python train.py --d_model=256 --d_shared_expert=0 --activation="gelu" --moe_layers=[0, 1, 2, 3, 4, 5, 6, 7, 8, 9, 10] --router_score="softmax" --routed_scale=3.46 --init_std_router=0.00619 --positions="learned" --qk_norm=false --tie_embeddings=true --init_std_down=0.0 --beta2=0.99 --weight_decay=0.12 --train_tokens=301700000
Below are experts of layer 7 (counted from 0) of a mixture-of-experts language model. Rows are named router (the router's row for the expert), up (a neuron's input weights, with its number) and show model dimensions 0-255. Each number is 500 + 50 x the weight over its row's rms, rounded and kept within 0 to 999. Numbers have three digits each.
After each expert's rows: a language model's description of what the expert responds to; "gets" lists some tokens that make up at least twice as much of what it gets as of all text. This comes from a sample of Wikipedia text that the model never trained on. Tokens count by the router's weight.

# expert 9
router:473433411574513550558451456443541529500381544483460456573536531432585468499437468453413578512463432551521446419444511464493428489584479492468455548488564478461526457462486549560468436446500559547534462464475489466478601449519506435578474488468494606450525442490535568503514532549526483610493549477470401532462496507467529535534555424461598410482516509473379446467448472572539501521486453519520550531469624583577513583579459499535548503451574546509502547525490488551467629476475425461512510471425435520527496603492526474575490515513544541494465553429500500460505547539427576506544422452423602463479441526457535499428554460469559533459505460532424537530494524605490543521544506501473550553497550491594478530589509475408631560539586576538493466497451487488564566481492531
up1:574492466487490530524539502406584451483426454547518415521479558530504532484517478602537444496489503495502543511587606534528533507494468473495493544599555483461454483502512540461457425489385441518369462363612489468487496441470526512531466544523543449561533585472474467611517493470524591459438502432476492421488431472494529485509442602514480477506528513573481477565501518494520481485539523448596467505504490463492503400526481559482528479492558499645434437513415486506491392496447484510454463486474515491474489507531460556494517540589620561525530487557443546534533477476571519482446532580608461465563551391584521515528574443522491515515481479464525472485472478471539518459568575422641535482525422464507492448451490507513463523590522502470530481473588638460579380471385485
up2:532610510514478449601586465503529504503541544513497489433487613479480426421492449513586531473468529366531473502479506469499571506490513464456476437576524484472519498547517547383489445584497487542492450598527537515532464483461491516459550482584471456550494536486497562332548494482551450503426496569464521441439478511541510480486376631481494470507418552555434579536513603456415557472612456474529505506418550518495480514404444510509507467488549436569530535518494488383459419455504516536544512580472414520430473510594490484569492475527428512518491484471461473575438472424631431449468483452505500482575598487605554522428443494456502529545498484512498500532481524555446550494496511515460513494520538587461621498463525543477444513468567532527532480541517472574485451484564367
It responds to: Line breaks, list dashes, colons and last year digits in infobox or list lines, such as "Born: March 3, 1960 (age", "Phylum".
gets: "\n", "- ", ": ", ", ", "\n\n", "("

# expert 23
router:528420570446486572513503486494484416549569510422487470448560453525425505519516494558486381527483454532418533468407568492540535510482572405469544492497520520393491492449574510507498541480543451552541513504492499515536530590516484443469604632508509539536422444526388503494449549468454515427552520554469441456500527503481431517416479457547542415481445511495436479537496540447553544536454444575554492456490508457461450597439638646529475456456454466528559485453587445560562487515523561455435573483516455500450511478529549471551543507566452492543474488481481541490527531530439390531529501394456545435443485603545446511564494568614479594523599430510586440529516409563513449530509583568517545499464476486440551542426531431493473473512510471545510485571496430462445519464437483
up0:599482462533464523508475443506518497515485512472495530535510476470584468488404467493504537390499613560527430426483482415463497470459448450517490446533533407465422531461409538519534530571508587441526502597486439515596459453524468540536490402537497551471621507531488467497470473524504589584455487403417583461476507511446502525576558491563449444562481535473663551522543568484515537491562460532600542444537506524530392461546481448425591394480433443514472490623474482493428364573506495574443488502531481498565448435516483491466429583574446549535509548485469505468518581573540471449534528503553549470482551464565452501449478480571452613540441431481473487499516454456446486470435511503509448506500553455544589463504480565438472548494493558532461433455472480431490444522532528
up1:478474472521475576511511523373512507522513465535552469478473532479502427462422510502586539517443518520572546469531535552479417411457502480535459520557516516473581562644495560501552434512462486460404500462554556588513441496447505536629488483457410503472563525534480512494559536530606450576370443438489439491500499438413520498512414417479457483567632495433584484526554559637475545500467561558544400459506508423506521437547514437469488451538485467486549503462476537533453506526515517547553480403410472525470423521530431431459546496477520465462480500528516623448522535409604507406558460536531569479574499393423480584479519578408531472380474469458525473499457535545588526473495496544537479533470558489523471480538521471468474473548476458492468471502528494497549550423465457
It responds to: Sentence-ending punctuation, quotation marks, ellipses and pronouns in quoted speech, such as "typical...", "...". ", "you!", they, it.
gets: ". ", "\"", ", ", "it ", "\" ", "It "

# expert 17
router:429548484449487468509491507460549398533528577537475482567554526562432453522417502444447534453562477385515577499528533506535558468510501435536511581481606501538522545491498491615558461521578421497537530424472503532369520497496543451564413490556561558552411497479399479533437423442560531422554476572516516464499433582400516473472503510546484536512450574519465550530409500438452488523480441545420497489500451479519473442429512525534443449484536470465505527482546429550536494468441504497460552490414486512472575497579559433593510468615542475515491571513390501535449490450485537537522586429511457437423560585418569508540419548587487436575540517436525488533469442585446485497537476527624602457483536539562536470553458472557560503456523553491524527521504437444454526569550473
up1:550447407468466559437523649514475569619403493414515488530501618419519526490480552516491511578528442503497456518489425445436496493493575519520448497440476411509518512433509531435610522413474561488433506507497513491537422509573488486493545516391534442623448527482474435535519533511530464542497570457496513520434515512446497430556463514433599565528487465498433525525562454503473455447459511472401480477531448495521468418567528502540578569534484508502472496527560508538462623504478546524518569521613577483529453467498534546525449476486355524468434488534562435449492505495415515421482489499539570581455569434491554373582463511538472434498428480490464487503422562538554560498498396435465484508500566473484439555467511549530495477458445475444562544588492467457414556533431489
up2:464474554446540570557469457452507427491438447452493540460485537514489563466464450483470476544506509480482504449479558513437539434567452556523485443441551417467483476463510651437425503512475492554499563514537404551477548486521412459524507515556503526523501492471435523512485441465541557424468407506471584382506452512509514542490470470453573593498567563478491476511406577495610439493497496613429409488519560467499501565462430557521577544519532516559512556544619530561600555470555486496573547438424505489592500505520518474494481536511570577491497505445461444464486528547458415443495466444528400459477440552484482574474528566422457647538468476618518604431401467532434551515538441506467492492561567511547537431466509533434510597499454486499533506588553562532535584480463476
It responds to: Pipe characters starting table rows, especially after "singles chronology" in music infoboxes; also song-title words like You, My, Love.
gets: "| ", "- ", "\n", "\"", ": ", "The "

# expert 4
router:559599494495529476487510579530471520468481472441468546459589462426574403518427589521502465407485375531478535504446491510596487442391473458496476417494533450396543529461522563562490483535475574462434441524477539453477493531522430486523500544557581514520446435546583485480478418463538537555505449535538548516468470535438537460529412535544583441482482574506545474483481445505480552573450524522378507470475458471432439530520539504544569519560552523491423445582524472537513573485490534480460491508493501491501514453438515568577590484464469487426414436562450560416403501506619522518597459542468581478490491493516547514536479501577514458465529611594485549452556448502555585445508503522528547544452588590537512587418518386505477459506472523458452532539403484515461576607538511
up1:458469451465417499528539486477501552450423576478510541498557524505450470478586509466544540528480448541490585485485438573503472444514491605468416485453466442462550533469556479482516533437458496548524498555459551499484592492352541521560489577477500510504474477443541476507582465532560568503563510549473437559534544579493403545511531423461565380592434324477526529474492493504540395505554550551508486505542479457512521511552462464442505492444461467522442497576500556514478524482349444512566579463530543495528563482520577419541460508623517493491576553473414501498542402562418556516502389464431492562537505580490529564422502459544441517467473518474481502488496519545480463498522496478447504581568422432490420498567493596526555503412420485486557509476455420454576588499423514
up2:535546384488472413499496525436484458540574488513448551570442479542438583404499439477430436488517535483434437552425546559462408513447508392481498566470539545507514440428476468391518513559558428499572577502453556489488460491460497510537413399584449508501523560522480510487416488511525446532483570527511466528445438416539486449488496501515469432539465582563511470546535596540524420576449439510477547432489492492555516529478593520406510476431475417488459523513355527500422523507540521538551511489483450480527460617494466440452466484507530531509465569580461493603544512532554609462494581458469523502505581478471509532447476518437515456570464455434519494607589499509445418571498538419420525542543472430528548510601444597520522584512533445509555522496450558489509440502452435
It responds to: Decade pieces of years (201, 199, 188), en dashes in scores like 4–0, and pipe separators in numeric tables.
gets: "| ", "201", "–", "200", "202", "199"

# expert 22
router:494550582512480470456575477534524409498559445539542581537443487489521511552539475531467516546452606569496426483601545423513481490502543516522547412565548494558541529591462452452564535496514573511542509502504429575473439495519480598543472539569472448448510526508579464588506521537579594506524497483465545497562594527561504442484501512540452259557543531437568562444546479508518455470578455467546536581552481458539482483536449494411509455444471466475503576481467452483459428505459546474507433547553549467503421487442443462381398433517531443438441542441589447521492436575474465448522554472622522435471404493527477561505461503528431549510519512466455564527488517458502437462480458468521489467522489537575441488476444465604501457473405465561469473445435482494494483426501545
up0:504473505515617533461466592425406482600509459500495502505501452468496480510436525520424486562561552483455482522482452482448508516510401500515455534488506543509552501514561503545515477560554514482570439561531518339534503432535494487499455486506488501451461502477523438433446476521544505510416495450457494558529512449548498517482449450592503476484467485460567614464360524468553537598513507532492518470403486509571463402446539515542575447487508541582575491557578521438440546480604400499522556494554412507507465538482383510477594515419469583548461506516417537452557494401513413521513438466473474476487467572469453498438541507532501486373493466523479499491536483544596449549588536561528475471373602486536480514416511467473461522507486488423453440578533525418567573444522624
up1:501557487508555502482392534467467523562474439510491477490494527455480532530449496453526361499541492487510450556546529484571619557488570481530506518447438451545498561435478457507460509476542502561522478514437463474439453459376491488488533519498570511557534471517559584454573498474520442529444543519476546507522509478537554523521506559533557438553488475421507482575626505492446506611504567455524553428478507623580425530558390481581507519455411416597469543533474513441546505461493536535549554547461465477489556503507478600525510506484475512504449560411373503597503466535519635477432456474486454466537524458414544476497426477424474392375437502522594418536491445487441566429518525490440453514490454482489506568501584527505549419567608463476511451558509494588543436446536495
It responds to: Articles, possessives and adjectives before nouns, such as the, his, their, previous, several, local, in phrases like the previous elections.
gets: "the ", "s ", "his ", "first ", "its ", "their "

# expert 7
router:584489512476545470486547410543603504501417472526507515482576579513587553521521459504508563474619531473482533576398519530602566489516387540598479542589432530477484515514498499463482477578553426491489460462477482454504531464533575481524564504470470472483471436449550458582488557490462503463490577569457530507563486623538515452440585460569534548433431573512457389519481520472468482515458498432559430511395565504617490396522418480471557475563438431473493559529505500481534513465534538497523526489541480527495484393515528491432457483471597556447560484423556526553473508504527421461538571415445616508553499462487475504576574450417446426532522498514436565557466477407494468460490465498424513540500474537566504537411485497481442464481494499603500589512396426457435497467462534
up1:579561476527559519568440538589475590416458510465565509591438461417422479549443484557536477563492436556585459472460436538487503596486395360448462549448550421460506623554496412438560440542549528481490510522505494566521535405504345472534473416541519579462516517507445384474528475568431544610509558500466429566407509475390414489643491498532495463489486483588517477463586565420573466423518418445524498552545567513435523533472472452544469515481505499430575498547490517512478555474558446552505529466496500499436525530484508548473462500523478512472490484463513463471503506522497504447586545437492509513528502487469490535474462424448521516549504464500474521484490459496556510535384479526479493519443494523463537500514550569531555499453513411549427487578534534554486552512628446
up2:559509467534467530561513552507534460513576444492581489519546385472517500498510530435486395440451462555521523536490523458509608490404479425489419464497455499504453528486465529518506482523507489474576579571480487493585488452435388601578453504525553476507485466473406495543474450619557561547490597505564411537482473414526560472468493492529480497470462579496505545499543536612443473479467559505520492556589557526495396495526498508484481525379579456432553453591575553543390506449534477479376478417544561519528486493433525516455587488430553464476508501509519456544471546549518516420519524489502516410543520413458468453496501436433532521495490444547480523448475515471573523502424520501573458472499485477605592497479474531463545503409572486685429439572546571494462542497520439
It responds to: Closing pieces of words or names that finish a word, such as -y in widely, -is in Pseudorhodopis, -ers, -os, -ar.
gets: "s", "y", "es", "ar", "as", "al"

# expert 14
router:561457552549443420515594495537480524549490509511556428503522538452430542422490487542438554574459504523490490483401539462462517481540587531418509499475475501478520562508508587545529459580506389464466606426554555531470460520538394543458430521511530534471507477570421468618508535523490431502403493477460551561532535470593488445505550455447490423403392455567575506466516506493423523398557497579537548513501477519513532407520521611542466513455543483530514466451545572506529475516441600467441404507538472487512456509577522451445532507521471493509504525493436457515533434476499445624601461551438600441480485491573526544455535591478527527498473640452442471464554487505535510539475447508587399533470555525450513510451598494458585544462397438446493474479432548468443494515538527
up1:559490625524520489440550468633439502507554520510570637424507526493469455420419474578660436469526427533472432503436506497530488480446480482509469512541495483491501407464429479549444556478540488419483458503495445545405472569580546541440554541539537565519516478507540477482502488470476454530594481571431519457427512452460438480477427561529547536560540477480536384424504421422431461461511512486532511461486461449562542558465463599560534448462533524454539503557569484542441504481535517547526542594455560495468465466459474559582517388525507451544465447511574481558477493503521533545506542462524430475545466510498498538457472542525515549492515422505519488551520447447436603532381485463407489461510432503465506523509413483538434363449497501521450421511549520506528571449634416
up2:462490571513533503494524550497520462503411477515597563392539482566432455506489494385526472520598496628560434511509500523457450545508456491561475498439517519515468506486504590524588559492568501536494503460378506508500565488518371510525573549526627559459541397465456501557526553527511476541461529559472522588453498461490485546378456543517574470399498573470465470428595432527460552441526475508456536502519475554507565492520453493437452530532482398627525503550418500442502481538510506472457465536493529513513487489380527575490472519539459547519480509456600527468466475512449459504394416513479485467554444498488551559590472483596518530458455480603502433506614353524521514562565560437528535538412476483538525480484522501499504428533461490427438517510512560510615503426463513
It responds to: Auxiliaries and verbs after subjects (was, were, had, not, to), including census phrasing like 12.9% were 65 years of age.
gets: "was ", "to ", "a ", "is ", "were ", "not "

# expert 20
router:528525437475385499496538446420486501472490512546465458594562442531423542503534551452531474504490511500387473492510547500447551564477509496444504511621506476596445472516493504476511516501463512525500514556532483430556591490462560448457488442558504441511469549546535437521527423535485509501565480554471471457550405550425487579539500601449529404420496394578419506426537609547458484556488516489486457588488554598511495541514485528429537495507563564384504392532381502500443550575486443488492494533455481528464451594577504505525548401531584496481405509407492431508552537570452493531464574551460510525554554469490476546486438412489564447568547489467559500541415573545426512568474462475427567443578426480504486468530468553456554553475519612464502536543574524512484538561574444
up1:435495468530564453546485496490507544502574583506494474532504524491535511440490470562464551459478530516623419582540424446470571505494436513554478433484559483623447461488421526449502531411460455478533554435512482543416501438453471568509527518408422501440456533481430499482520489450473497525556568518556409520476482502539478655487579471529503523554465479480472490485455527559480459574561521522482480521508548521450460550447496528458473434529542546490506475545498493552445513453490559501572495490441410501585480412608478417445515463538560466553421562634490617530532456419458517460425540436469485519513439381419546523526544444428502570564520531524501617509505585614456512488571456412487471560423464465539422436517499493472563492542447552580426485514541459392555524516438480
up2:549439551485489545561570444393539462567518469501495343487457613542569493466526573590528538569583479544517551498575395455419533484467464458495525484545550536449501440514495564471479549542464409543531465459491572572513436482557507517511525553486493484546594576419438539516516457456572566548501447378463495475510487461568464556395476450483450453491523447426485433542524601508580597438520438467544531431471605521596506463457411502440523515479526513612463536539533431453424425496539482499525563525501482520513465534517463478503435514507497516599488555542578449504570491530489336521399519509540508473445426497465582444451594497401480498492502463496527537468496506557506444517487526546574434511487499501500529492505449504475422456528492515577509438424549485518512465415458552
It responds to: Commas, pipes, semicolons and line breaks right after people's names in rosters and tables, plus final name pieces and country codes like RUS, BRA.
gets: ", ", "| ", "(", "– ", "He ", "and "

# expert 1
router:518543461536478550545472493424488585561534494594488558476479593462413486597568495428532511462613436493522508564507469556527429570463454483540498465433543516468479402435498501424446497518419450523470481532496524442575518548643486526468369507439424460509406489523557474443489455399553507412422501452519488493516497485459530531440488480520528540603470491577461492476436486549434506502576378536467501554502494570468522529566483483490616510558469455555466551531452495520483474514465530514417486523447543502532505620503545416695554583450518569483531461492485457429477537520486441477489500448557499554488475558489560475552463506556499575539503514590458524434445560568494521376444495421510542452483469502452527558515468443522478491440491559547478525421495546455417442466439536
up0:443488460465466458479509440616551415632519519505500518530476476428587535392505491495371466523461458451509570376546543476516474555488487551490456502486605538475519414452551460496424491526512475495579534492441520497477495487454397464433487518551462491476502492521516462510554483506470428515506429422486448545513474474520555478477523495434496480445633503562417550549555547520577427443484529581543512523476477570494484453452392513505526456493521550582496509468445592472567473452431466522519456501423489542566657577438578570413525534503521500521555489511466377498480493514520504517497463630432533536519381488490478528506446529525460540477483589449516614514477581425516467585542517503403436402480574476481539528446516460553476471482442494552450472538577420577509502474489532
up1:559534444449461440506585445518453428513458454497600518425505485511554479381551426471500480535510490509554474519523491555444458593519547609480433502490451476474477502481406570537460505488433448490536501466476461527450543470532546490476569484500576545484529520458467544518497378373565523476551617467500534452503454505523482472597474488439426524543524464539421564546469563366462469452490488575440517479531547467480535458500530585464554534521479476406557565455515566502569504514455498560548582536527427484576546514516619511502495515551653538650591544522486530535547409558500494393353463469492507533491538545546532394505439472404432511571546541495496452399483450457527509556512544424516480517518485484530408455518486523462466524523528417475469534536538511521501462452523504
It responds to: First pieces of rare names, codes and numbers, such as Kam in Kamanga, PS in PSV, Tak, and table figures; also taxonomy boxes.
gets: "the ", "-", "The ", "1 ", "V", "2 "

# expert 16
router:492551510483510559549476497513504504528543550478448538490424452544589527519471497422536416426582531450539505522466498538522480502508498549456478533492542491432523412513474479576403469523444462496490404478499540429591481579518421530581441559484495565512546480442495564393506425517601552555505488425601471522494451590446543521482507526574496583536514595513589435428437447518543536420415469497521497432510468433499527553472488420457553531517461487508498436518572495459461619502459398565515432475407515493487524486450450565551473520604470522460526447555525516519570573454451516482513446574602421543397477494507542494507446397620444446452455492439437448464445554545619575487497504622412511437547525493476526521497539494535434466475536452494508432420529462516557510504445543
up1:531581446541526549516466491462516505516476421486571523428497521623454606460484563471532560485513493487460558409464561512531594490390442463562452478465479493512407519477451518447512561543560484488473513544501496559448498522412538491451539497584512517532540566475579479465534593543514536450506494473507526574498481495474452504412468494501440506491480468642448556598519606530433433437547499490427406523432388491506511425492491547528566463454483453548528495556462495491539458558504410493550530437487482511630471531481404564497414394530434463632504517493395441558581529504483497487487422511468458392507450481461522534551484510526381517484455508419523476513612519552513516528460464425492486491579450461455385405533552554524523532509553545489514505531494582576474511485533415
up2:472511468579454513481516528608529543519501468481446480501615475527445506376557506508518442407440529501462465502554618550400444445530529495454475570503544513576590546557409541527514491470455512487411540453543400490468512514490544567454461442496509570508571578556601531512530612481513475583482504378423532528478495470489491505518512412485475460434550507530464449452475563497485557519474589554455468575398471473461489486504438514490482569484583462572498489503491450526468442555392551539468545537477601513531503525488489566487435555495565492532493459474535511591589497525569441422580470566460560477504516434447513491519422441469453465411514477448514442428509491507442501476528459413533566586532474544548543437478485410502512523521534623401453485532528499445574441553593400
It responds to: Single capitals and digits inside acronyms, country codes and model names, such as TIPS, ASEAN, SLC-17A, FIJ.
gets: "A", "S", "U", "N", "M", "B"

# expert 2
router:561399474531552476545572507493547499547445421514466375541496450543476505456617561513547491513502495462427490525476504466393546506507461492517543480549484527528461456576587553502510509569529487515555616455476398497539427432459534471421481500467424416524578590466406418570432491531407525497449481443506532494511566490520593483443534504513414413432464451553410461590540468508499506484494552482544437511437400478471464446525510574511502454438531502525516544539557517539559474572492528483488472484631453460400478515485472452423552575499569486527499506478407481534524539507460478522514355526446520499530539497517462428555428624494448403493454521459562520465506570527505473482385487541519434531529497508453469571546567432578577560481523529515584492582438518529427434527480527
up1:523653459416506487448543542620508511545548512533609532553559454487501474432440418546466472564550443431456494531498530535424505467614598496451468468548512465511511488501465544519576523647495505560485502418513482452444501469534414586562551547537460437514621499614503499535547486369505545557491503499611569494455475471465553574414468526515540403519513414513499528555502470512490557402527519546550490489546402430451426459561488545520484623534534449552448532449557520484491524499456554539558452504510542440451528471413505533517499451459512532481509521473450478491567424460503575550457505537504529424492578461425467496488515497446450520532501500488496520508512470486591565595524488478436449530555557555481440455489427551558460450484502507405434390541505551570554474525473439
up2:505524554466434469501468467546454400421489411476487463472543445542429413515486452514516464553480513507489538405504515514485501499508476505502513494500498401511470583523540489461428504474509541554531482563483522470538487441405526516478553471581514496469528501535425467450490514481549475592538552462490500466437477455470410494437492476486615382517524482570427371504583644530503524476490545466515511426604538515370569592511539593517517464561564553459458571583481480549554523438506464522455573536476404479516502531476523511539459581591549462510556464500471545441499579542490456420453452533546480407422569541480520490544481481504522513454458421484495545434472400471506583582562610647552558496480520462518505473487541452450450410518499603518512447503638516547512533563544529
It responds to: Relative pronouns and auxiliary or main verbs after a subject or comma (which, who, is, has, were), plus equals signs and backslashes in LaTeX formulas.
gets: "is ", "which ", "that ", "are ", "who ", "be "

# expert 18
router:504517546474539507422473542452541507431572463502577455536495567429448491471442386431555580545522539507501566533470498493559563522500527567523547479486520421444518529507504409481505545464550529538506510504565461597525384537545565509528572579466463518432487486495567487470512593341512544404378543526528434455495575557430542447483522489607531555499448511491555492422458543564481567498512472461546429461564475459444465571438537474496489409525393582515415517524555505476530437550488472535494400463428482491489460446478513489467512551387469537539521456565540564505549500460498378499506565446559518432525456510461518480612581498449494467483470407513522493482565492566514448435541514472465428463522542511356413458576599422512508470552449483554544495444457515495449483506461476
up0:494570475555639554551437514552513474486516448485465479503501470462434472435539481525471479430519499522572426448517576543426439512473592508450450516545435511530522482441455447551442524512430461420545473556486495457482475440483525511466531521389561465620614546440505543501513461578573548391550535571420530459468402460572429575525486534479543539474524572499504555532546499430594510485416459487463539490451492530410456560473576578505508479514443462504483524490488463555516509523503514499473544527538451512531531507468437494464429455557537451556398624534626515446490455419521474463416535487483465456563522425491409505449500523442531534573399501437506603516581478479534562514584496550522480396599473540543493550476546428484502547499542488464509431628535450561531514397501522
up1:459456507553465447528539519512462515493580540459524519491561454500478481509484452467526375594448489438511504507507504499507547602593585410555497576489509434487525498434460498516537421536531498513460586420547510452463455457525433513457526545543504598532534569499516524541467400448514524554491474486557484407628460493441602537530416557484516435460466526554500420511497567548458409468475463483515452423584466529513477508503576533482525484489560452529570520487418499452533571505471518528496500522467470476402493520489548527557552498543481498427420469489539476544483442431559500383396464476513459559486512504579522500491490571420510472450542571620474430463466467434510555543484519553521554540534522397590475416390631416567527404413522522530572459524533513573491534620526418
It responds to: Hyphens inside compounds like present-day and editor-in-chief, plus words such as, known, However, During, and some word beginnings.
gets: "-", "such ", "g", "p", "one ", "Al"

# expert 15
router:538520455437492546559500507478490467456558557536461499518478499554589545582487464474476469539499461579557458559507427408446516489499511487449460455458541548461541435549483467548442414504529537502486510526483483510501418390410456543516473515391501572437507534602440587563562439541513483585479592450495518454455468473379503462571407469440493378423510431422491545512505513549573548524469518526506480431538497509568455521523590533474476555486578589444472462534549579554461573547429492514526484467517491509571508521479496527515455587521524552494554460554458433561616518477553561483536437528420573468425468386411582483468566479470538534452469490527448499494475535586521560537540428518559449522489565536571494526537496431422462559567401412492391474562549454493545502530398477
up1:412449594437420501554506558445475590419466442542495598607445460537441504448534428538554454531506490480426449498585496563468488571487463518501441539478561522436454575417483468400488558574509511502497524591501421502558524410439544544510500487503508515567548559520482355529507478428431562518457546531443408517498501533604525442479487547484456470493628443468525561506559511482472492528504501533481589475540589429440536473426507490418442487429487521504478493541464449455442572458609508514461574420494459464508453541543418547504481466517486485467534546483457468506538434507517526494504552502455499458508525530576468611514469528372493552419475504397503541478543486538570509550564436482528536590479517451509533439523595414386483574513550472501514501532516606528459433502590526
up2:444603569505352554601593453450547501493485571524542559536446570576560500492558526499543428457499478544528486459578485545473435458523560528619425507443507552538466498425492482524517481474486524470532466525442504602511515495458460552596460511494446535607585623573511515474537502505462570477540573452461523462481517469551446451471533502503509476609517458436537533535584495385484579469506470496475490479409455510484573438460501506516491425404448491506474477526570424529469552476530433508573552390538512456559484485484487601573425495431397431618505580511524506517453484542464485412545428489463508464510486596487531515466455561496469451425474512468489434498513520539532617476553379468419499453511479522467492447574529507456432576528492448485455547560532467446515518425465495
It responds to: Degree, minute and second signs and digits in coordinates and unit conversions, such as 35°42′53″N, "4,762 lb (2,160 kg)", climate tables.
gets: "°", ".", "(", "- ", "′", "″"

# expert 12
router:493442588472544581563470552462556449477440517506538442505512553528426509469581558550419561491478500408462401462532604485467568420446475464525538564501449546574453450474438539499501459458543484459471547423428476562480432555450421517480441461518515432494560471491510513572460594508511473485445490582452508556542562446603510516427539499463437378486459522482493491472545449453420468492478524417458617498523547599570547556457515430548505510509441444576425459550504591495545402485458543468485431486504466483509453570555542498460587553576467415530473540443478562602538383479481497498527511490435495493504487451545518557417474546486524501445540553597540449483527439460555515475488438453499581527448517523431508525511596535431553393475466478546558469410504539510461579595446523
up1:557512468539434527567576454506457507514543595422473562511502444544500494492529439542505427507506449511527498395460503451456537510544535555490474520603528487492522515552438558497548484489461462467488490500593487544489508483461520539524544499529509521566434556440480512563417473650511654474630515463534571431454462535456489464517435399494490350581494537471537488410600492424536582502432453551536532471547518471498400467576488628456510384477448460477513485538466470529497512514524528488450504503499539473497520514552451484468359444551498508506531458566467487513584368543430431413518579454491590494568527563503428459440452542496486500478398560449533494482544447520579486471587504497549603505463506453526532400496500428479531516501557493462465505539527510561508535420521427
up2:541507527574508449492539490548484481564594452571536499490554503516471567521516541543527440518477488486444515409504473514447512496491510609361487517501527448476473472583563479464469429561452505512421507475542452458506444534428543566504476529564516459506541474544479457478496511521542418494437532487506532506510523501513486486522459550523506442494541544477502566566377517424530488472463579508413453515504502512575530547598531475450602515490528493424493533530471485496512489510436507536462522532525479452489565547429463513537481443502518498450568579616589468486610479576464461460367647540566576434527604461543512518480547520610501511530516412434424469477582326415484482558473518629560402455582501492495523475530552506490511361500424510488541456527447521412520549465480594
It responds to: Prepositions and conjunctions joining noun phrases, especially of, in, and, for, from, as in goal of the season, participated in the ceremony.
gets: "of ", "in ", "and ", "to ", "for ", "on "

# expert 6
router:470412544487453534517503477403452510539526349478545419498418502454413444421411431536434554487513454512484498472440508493582506515464486498517485500578542469420423498424467532510513554440489511558472477595479496483441549554552422450543573594488489481446536487475500511594470508568507517487568520485486494532453522475606445568439539492485582394434460478447556419511473438576444486536532453571568578542491538488506574517506501550520506466496531442572513572399528498571521477483550505451497616436490496510469473583547442471513425455588445545526453588612561503553514499510503494519566468402535511496493467574586448564468557455562478477449479390536526487539476396516522465548605473589532568570459542482515497533506544446444522561567530522459529532489508472497453640466450450
up1:426502497577506531445422541505533432567520531457584491518470540563514480514563451521519515423482508433457589477568477511459599513514482416502500574444570526475528481435598424444388536559527464454547484392563558581425481555422520482496525543613516493518472601382412511480403521472479381557514446524508549431474569512466526478543551488526437524552524549517439587582476437414536477521487470481571418485423483481537515486531418591536474493511565451461476529459551558579579468477514471470572566443463566468498562461520478524478488444536511499556594546514490439461527609505473496525516447545478475438375543422507505402555484543383544506512402449457516470480546481503562462503563521446551533477531547558479541527515553504541511547393487532503561525454498460579478514427477486
up2:541515519545461519483495506481512549473512586552444434502478442490493537515445461502451463569590535563502517535478573540541536532572438466506440442517546563581434547451484447550406488512598547394551490501583430376502441482417447526499592476627409537458449523494536495632495504524413608487448485432491432516528495525514514369538528589433564516505534497456478518473444501487500517561509456441458498540420457527472535493600539472463494445419527460531463516516497433495431530534444503504517510485517467472622416588522415538552492506500525552571560460392347546435537466476387520532445564579478481567511538470471420496506539543510548482557431515527570498486462504458569460480541493543453459481450523412504508546462546590431548520456487488481467520545538592436474419492499511
It responds to: Periods, paragraph breaks and == heading markers ending a sentence or section, especially before biography headings like Early life; also some commas.
gets: ". ", "\n\n", ".", ", ", "\n", "=="

# expert 3
router:540492489561554535417503458440431516449500515528445476546546446493577499539544483503486402577533399551445539459411441505458422583472412486492515440510456527426443449388578475566486600558536558546387565513523425499547607631540576456452535467531534458463412479523518521463441591523467521558574460449540421475550514532498562502513529461448491453447561448465518453506459408522502543530432482538510479511505592623519478586433529603493521495506513559522442509426520467553472500507459384541437505516469564465475519538479480541537447529616551509536507548442500497413490479573407406483487519532552465458487456594537486469509462483557537429539500481527502467515533510455542532564515549468436504470448566439554438474547527476504541584594530553413494521445407455453513448540487561
up1:491536523474567493489524473546518612474522507492566611413489454492496492513480592501532500445511493612429522592536629492438447436578536531499429491495447481503443534468577526547502528540424472498526547554556392500493503540398422561510505507469516481546466472618542519413531602406531535528480573500513428485453491478569548536538498479467441613585493496468556525513435428555489459536466412460530513570432456487515470419441469418541509544533504538520524588491508506489412496540543494592442482544424502475469524599527477552403448508522467399388379538465512596506449470441490470524472482526545461537506444571509420567478431494449554539395549491458504482511508486512562464459551465469572451483496484564578424535539569554514542509408602537489515447510452510442510445440484527
up2:509539458501443499526418500513579449411548458372606469469447493490530491451480467565454472525426533479523359492529608586440485520501534447453417429544565428486495518470540463552496505502439559456471549548561562435425488423497423513482509532459450509416620533561522481570454495556495472447527474452514405488505486560523434502463538480567515518477536526584510465563504518503579495545515540484503479488574508498527539448480490529553469413513448441458565493463525447542484578512476511504559541520459417507469501532449420533507489576494579481486598576517484582488509511487437533518589570524433445502560524511487429518440446486561542570412496493444586539512511537484551595562478537527478472432579476452552424428553568569456497502551579524533671538598545576491571443419488562
It responds to: Commas, closing parentheses and semicolons ending a name or clause, plus US state names, such as "School, Langley", "(363) Riverside", "Texas at".
gets: ", ", ") ", ")", "(", "), ", "|"